From a checkpoint of a small mixture-of-experts model trained on Wikipedia.
Training: a variant of Adam for the experts, 305M tokens, 9103 steps.
Below are experts of layer 2 (counted from 0) of a mixture-of-experts language model. Rows are named router (the router's row for the expert) and show model dimensions 192-239. Each number is 500 + 50 x the weight over its row's rms, rounded and kept within 0 to 999. Numbers have three digits each.
After each expert's rows: "comes after" lists some tokens at least twice as common just before its tokens as in all text; "gets" lists some tokens that make up at least twice as much of what it gets as of all text. This comes from a sample of Wikipedia text that the model never trained on. Tokens count by the router's weight.

# expert 76
router:545489397547544548434527524468379615517417538526539478493479425556527493609502496480521556508543523501553479557514509526535439489487529567489539
comes after: " |", "|", ":", " of", ";", "N"
gets: " 1", " a", " A", " 2", " 3", " I"

# expert 21
router:544509430575603595422451471488520516585470601520508507516541442496479459500504473431595565532481360467539511489488525470429509527516584636561448
comes after: "\n", " medalist", "frac", " \\", " km", " al"
gets: " ", "|", "-", " \"", " =", "("

# expert 58
router:486568511438491602447501513484497487521488482575467506537551466519511516464485448426495549493462452436538453572529514532547496555452527523441485
comes after: " of", " in", " for", " as", " on", " is"
gets: " the", " a", "\n", " The", " It", "The"

# expert 123
router:495562482512576559453603443486498502518459622513551487573493453528490584531521512508495428496491503514559429522495536511449427409501607554549447
comes after: ".", " of", " and", " in", " to", " \""
gets: " the", " The", " his", "The", " its", " their"

# expert 107
router:501476548475559536452519482438524548566484519583456480635536467475486595594471493431504515545551516561501486520520475479515518451622562617460456
comes after: " |", " ", "==", " ==", "===", "ा"
gets: " ", " (", " 0", " de", ":", " 1"

# expert 60
router:476563468520523510426548480519512494560512497508488444540533464498540463586416440459538487597469475482637524507567504550491508488522506476477509
comes after: "\n", ".", " |", ")", ".\"", ")."
gets: "\n", "-", "==", "|", ".", "==="

# expert 23
router:471429534484444494514465491474436548523464572508531323464479456533538439529477597578488469534557411505522462525515592545429423459601478510538422
comes after: " the", "'", " World", "s", " National", " The"
gets: "s", " of", " War", " Council", " National", " University"

# expert 2
router:530494419510520587403535494492489535536465624472512455592532506507586527570455590453487475577491432457559509555556541523501411450548541589512574
comes after: " |", " in", " United", ";", " to", " by"
gets: " 1", " 0", " A", " ", "us", " he"

# expert 20
router:549535406463459497533533517491485542554457576509472418532499536522523552486470472469496581507474373382608453541513511477466433501547490568425463
comes after: " of", " in", " to", " for", " on", " at"
gets: " the", " a", "\n", " |", " The", "The"

# expert 83
router:558597470536488512413537449491482498544438556479511472493531508487593610545447493472466574578457476479529430519538617525508428464527493560386538
comes after: ".", ",", " ", " was", " 0", " ("
gets: " |", " was", " from", " In", " is", " after"

# expert 38
router:440600453497523491446540435425454488558447552470527483514493376539472460534435525511565475521481532492505462530489518523507467503515472529501499
comes after: "'", " the", " to", " a", "’", " his"
gets: "'", "s", " ", " 0", "(", " their"

# expert 65
router:551476526479500541414552495477454492557423508542509498528500457526472560445493626467500536514463474478492450516547512551470446454495542573535493
comes after: " of", " in", " at", " with", " to", " on"
gets: " the", ".", " his", " that", " her", " to"

# expert 28
router:524609539536487513494542571484413526619500656508525428552552476487511476623457543456571471523466453402522481508522543436480438446513537542461517
comes after: " in", "|", " In", " 17", "In", " ("
gets: " the", " 2013", " 2006", " 2014", " 2010", " 2019"

# expert 117
router:514531466539554567451545590478445546516517575498529452571550497428619574545463515540556619514486538464538527577511548516519507409570477518440479
comes after: " |", ",", ".", ":", " on", " –"
gets: " in", " first", " In", " during", " early", " 5"

# expert 98
router:494583402541610554428560487461513495552466572462546507609496448583493536585492473499508479495456485505562463567525517542433454414523565523456529
comes after: ".", "\n", " in", ",", " as", " at"
gets: " the", " The", "The", " an", " |", " a"

# expert 51
router:497517453566520470387522480466410551578475430510559468459524468530516479525465472483500594572528536455543456500539527611518483495464598544435481
comes after: " |", " ", "|", ":", " is", " 3"
gets: " with", " that", " which", " about", " one", " they"

# expert 64
router:515532581479545472459557467433491500532493595576555529466490438491517534598498444486522500492541447536516504539526499575512437459472479594511549
comes after: "\n", ".", " (", ",", " \"", "==="
gets: "\n", ".", " but", " not", " —", "or"

# expert 77
router:516534545502466497467575440475475459577436512443509458577469511602581541518425529368467567547410503461514470474503526537479512524543527546485498
comes after: "\n", " it", " he", " It", " He", " which"
gets: " was", ";", "|", " is", " to", " with"

# expert 124
router:610453536487530565386574400472469502569447506536560461528539474583572531602425511484452503521463509478535502587554538541465477485583553560425501
comes after: "\n", " |", ".", ")", " 0", " It"
gets: "\n", "==", ".", "===", " are", " is"

# expert 0
router:525625463480612542471525390501492521598473550522542428547540497570482531499460455531503529547576524473546406521558531498475529526567500533525424
comes after: "'", "\n", " due", "’", " \"", " ="
gets: " to", "|", "t", "y", "s", "ly"

# expert 17
router:539478522542449509439462522435470535572413557487482443463479488480521520546484469513530618518560525469559471474519464569517476502601543555529483
comes after: " |", "'", "|", "N", ":", " al"
gets: " ", "-", "'", " 25", " 20", "o"

# expert 8
router:476548516513536496476527521478511526542489491495517462493573509544617470580495507429549540550448435472563517547593501546513503485500504589481598
comes after: ".", ")", "\"", ").", "\")", ".\""
gets: "\n", ".", ").", "\".", ";", "),"